Weights of a small mixture-of-experts language model, trained from scratch on English Wikipedia.
Training: a variant of Adam for the experts, 391M tokens.
Below are experts of layer 4 (counted from 0) of a mixture-of-experts language model. Rows are named gate (a neuron's input weights, with its number), up (a neuron's input weights, with its number) and show model dimensions 0-255. Each number is 128 + 24 x the weight over its row's rms, rounded and kept within 0 to 255. Numbers have three digits each.
Before each expert's rows: "gets" lists some tokens that make up at least twice as much of what it gets as of all text. This comes from a sample of Wikipedia text that the model never trained on. Tokens count by the router's weight.

# expert 43
gets: ",", ", and", ", the", " and", ", a", " –"
gate0:116105157144133082099103098135134133128089134112143147161140114119147108141129121151095127118171154155178139120159122065159123105157172118142126116115090110114168132118118147176174127128116110108121130086127124164132197085126111147113102132083102160148140182145141159123127110132148138114105130144145119145103181131141126127151120135116138148127147083107133116112129130152165119107116117115173141133115186137118092110125110134079105119081160154118107123135148103188133127136101130134118170191119111122133122180121072142112107095118086101118098106140123139124143132123150112095149117046122123099102089122144124091123135116087145147159125101143113126119100144140128118092115161119131110071152124157162124112133134088119133148120122157113132116138137085117099114131106135
up0:121174143121083116149146113110138135161138132155148167171115099113062126124135147159151094134114129114149135131095161121110102120124129150154126094146097113099108142133139159110145153117118109071192123107123144137130085127101110113111145120150130130142136125131121130139139119098123126168118113113066146131168154112105170096168123104148112124121082139109158178168153110127115114097075162140132124104088166119174157112107127116166167112180146092148150127113136108149101116167125129060128133154139121110154139123140141143160180189129112102109136122150122090154105107149123123157156149117120151140119100111155107107131096153146130074116135106120162139144146164141125120134108137108137117149097146184112124137073131128147170132155128132118163119110110133137165146120123158

# expert 84
gets: " the", " a", " an", " ", " up", " out"
gate1:151126117112109102135100113110165155182089067104131122098108108146088111144121117127146092111085102124155144158134103063126165148153126104137133112166131121100104176135085095090149071127147115167143149135120131147149100143100139150114124151122127129142129149120127138119126065132135093110127108107155102118146151124086134134176141148152138142128157104072112148152161126139087137164064154143118113084142107152137112140145092147117119108155126138115125158104098136129142134134140112167105134144122118113084080129129124070128111106148131122122117123101120148139137102123193143131112155104176149124086111117156125116125115075108111089118125166149160162118118139142131170110159139100126144150094115092153145120146126133118130127113146108183126113124142139135164083137160133
up1:152110087150112093129137137088133139110099096141113150124147122107119134188122104099114106103166123138177125145114140097162138116138114085144143121129145101109111145136087088102123104147108136138142151124141128100171100124151108126123099147103161137178125138097121176147145088191094092135122120129137144116100129079149128125172103110167129120119129129098094129115121142160132168180131102148147111108130105160132147095142104157105144120116138122124140120110075161155165090090112095159111164131115114162122078181139125111145114129131147126082104134100118135086146094132135137122169130140148077126149126113145105153103126149142146082120135129119131150125092113127107144104174093137155169135110106118133126071116163104153129144165132131120185121164129155144137085145149154

# expert 86
gets: "\n", "\n\n", " |", ")", ".", ", "
gate0:121155129099131143211114155111168125139142131134128091132153077125117111107121147162116127164106115134098119116116125119123139095078117138131046135154096132138130135128135176116113115120108120110158106115156192105134087110164118140105123105147085050127105130121144148135161156136154128113114083116119127131103132131136133091102125137131107139126125128110138122180108101135121105134142116167115132160168119137137111155142135131172116063121125102121128148132138100131151126125136121138140140157148116133128116097110148120132162103110148146168101073161122090103116149068131130141144168167118123170119121102111132132091120113149144153129188102159110128164153187104123138141107130131137108157118142139121124143142089094124123139077101178126122107108174121127123150101128080
up0:131135151129092122129109095124115098161152142108146116123124119109141154162091079177105117099170127156154127115132097124123111134110125120142123164146135097134152173126116141142162109125112142114140130131154165135171136116168119143122083131110099147155109185166122147107111123118156115093098119119126121124120163116152149082102135128113096132120140113160071068100125108132155139092162095131128155172174142120103120096176143093109124118096165136108098105105134127133118119105132143130132143107163141122117129109135129077145126113092137130157084112170156137143124160094145137119128154143139175138144139107096135137138114157146130163132171115142146128163113117075147134120124104143116116156133090176127146140108103094190107170129147090116146172192187127149096137128142151

# expert 29
gets: ".", "\n\n", " |", "s.", " \"", ")."
gate0:177083122153137147112087140116087141148130095132122164092125140144122145144137079123121129130101134139136117123112152139140155125141146107092154105114129121110128100164093137147129124090148141071116090135136116126139152132167154159156108130145150138123110142116141138127176129125142141116134115150145140130136152073121093077129187124104113070120144162129091159105159139146145159118113116148090085146132135062130066164154149152120175170119140100123092113097138097162125144127082128149138110122114149103108132149105156103142135110156132166128107123155118161115155083145166111144106147129139143138123149165162168091179146132155124132089110145126117132180128121138107151151149150129147041122172113144118097122124089142108121109138151136101142122128100141114106137132117122
up0:141102130124124167097133134175172068099132111148133152128136163156158157081146116135089086130143127151132095153101123108167121111102165123122118147108107111178113123144132104131112122165156152152102144134102139174182099141165131119115107125145141143124143111155129072139134144134153177139122150152104099159136165138169139124116115113117162116124132080172151088123109122099121117152152110125103133163125158124125142122134100127135111154122133153129096122148086143114108129122147165095146146149127135111124126193161129141140190109133144097132101077136105119107111118154160143176139130104157120132086154113111089127121126137125104136122127105145166160122129116141115188136110147117146100114169071129163111129108146137090145090166166156100072160105115130116130104118135145

# expert 53
gets: "1", "2", "3", "0", "4", "5"
gate1:144106109129154151128121148122136119139132136142102140080125143086077119164168115143105096111080118107091141134114115109086127138136100124145180138165140124088130137150129115151172085135119158139156160135094138092123113098121167109142106142149113143177157121100157130130145134122117123107152136128116121112103149151110087154123136133150102156170142143097068161123123116165122133165136126120080196076130104122118137118107124105069161110109135138162109134110115173152090171109104104115118149128131075125101116132146120106123096139167063134090105125102113148119129117120172137149099145132164114167083151138152129095132141114123123103111093146117138103106078134124156167103135124127131132104152130127104129104159136153115115086166124129149113086152150147114106101111165141
up1:101139119116130152118094152135104117105102123128134148105154130148153122097094194141168127142155128137093082131118153138149140103101140152068141157141129130110118118120155115159142160178118115103071098149176102119104125134127099154174119122101150162110103146129127105126114152133165111115125123146193119115096128161155145081107141115097173156153122119124093111138166132138132105153152107115113179154118172116167120096133120107165125124132099131133122110108124120130125130107163150112148106127127136112121134171147112114118119115137135172156074140178182101166141109130122148178131151132120168105161129120129103135171117123178156185131085128125135139166091120106086109142099087141072149127129136138141126141146145128153117144102138111066136148137137129109116148107124128

# expert 62
gets: ".", "s.", ").", "0", " |", "\"."
gate0:115154087148180125174116143110103132141104097112120130128111130112109106138074116150150117125115155109119110117112115124141154139132154131119172121125110079124134136128103103099165126104137121138116118140073146135103142114138186151118129173161149107169114132057119115096112100166131128140114103111154121135163097147117159119103096071150131129097148134140125105111137101136100071160076137144141119170119160170168134157141128166120112102137114103112090130091166133119125116115139119129097085156137104130139168113123124130146143125068118138098095124126161154128179131125122151121138142115160163123146107112138165141145148116153125084151131162125126099146140114130161139124097177107075115131171115139171097155152118153131108118113097094117157101152149124151073141146155103
up0:152122083119149125097135122116171162125120122133145139098139144106157157126097118188109115156162149124146133112122146113136118137134096146135116142117098134146133071116095134171147162136112093127063127107129140106167142077135159140177119154131152148126141122122139144099109125099095121127114153130135100138151173097100123101135122081170143123109156127150096110094148138140154126130132166124124159107101143177142095114161110182128106139122139117149114177116136156155140110113098117157130076151080148109158100149078101081132113145117167110103166147136139111186161124156140118143143113129199159120141102160107138146143135124102124153098137122118147117165081132153125111099099176144108123141088113133138144120114132073126128107154116152128136122118123143153107146103092162

# expert 47
gets: " a", " The", "\n\n", "\n", " an", " A"
gate1:139113107105174113130149136130176119106116114161127099142112170108153120115162127136137090174121139092169127099099134159122132096127141199152152081141116126117169131159120128117153107143106154093130121109162158188083122159127112123144109131132109133176098177108115162109146162106079148095100069090115110115089144178136162167143072144152132142152144149098112164172134120146158124148119093079099136102086116124113114114137144157140113171161133131129116114138124117117120088157150135132147121085131172104119143132148144110150126100133132130111170137128127117147120131137157144114178157107141138127101157132143158150167110142134143153169156120121121106132152140132088117096085118158106171122117128094129108119147152077117111113110155119128124133154131127119141127141112116
up1:108148134135112131145124099122155132120126119066106162178143104122122130115133107139129156074154125117079095120123142130132071158141097094105109149128153110094109098122155151104095182109139102142112120151107121137169137115112145137093141114156158142089153114124146136113126139128123126164133174163136115150137101106130132109087155083077131119132133141122118124093139101110083125100097169179109143109148117128145138137129117110114128118094161135156144161068151159126150161110086123144134101127148122138141146097112130159068117158121112113091122142084098161146139146179108116148093088143102145158129104156154087141125176065144139131124113144122147128107132135146154152092123153119123130101137154170126141158127077155170177125123146113140113126123091131145156105099143114

# expert 61
gets: " the", " of the", " in the", " to the", " by", " on the"
gate1:105097108129119129120144110101104102120134169138146126159117131136143086125129097149135140125161106109133108059147082144091132114124112077068149139107136140101112104156098140151117123101124127163150129101128109090148133143151130126114191144096103131136166105168116126112132156144136115118163152126151098138130120137169101134119134166116101104129122163147116121118107125098094130128160175123093103116141111099161173119134133122097145132110159134118136140122129135089157148161099151144118104103134112144113139158149088145096127102123131175095161076130128146154108135159096132131083100110172078092118179139125148125160111145127168160118196125109164136145150120150132147131176146136161110100150116151158124133132105103141130127147109134160171075119125125094127108151194132
up1:121160109132099191136065132176127135130097149131105133139108114080114139118129111139108153124134135157086102149116155123104145121099123104101116121109159182123122105142164172136121166156105115124105101182110136105112119087132137120112094112156132136109105131114137131101112123164169162101094145172138157140151160162132153161116109166163120117109146114130126136149102134148137139127172131115103150119126118163128132150114123122120136133107134136132116149129152122135137171104137134152149158085137140141101121129124123169172102155112147083187097152117106086104138135075130139098149130081080156137141111111115144097134144142177130113139111145117110167099120150150082129078106163092086185146126157123119120151170182113158153141114152121125141162130155142123115122150165108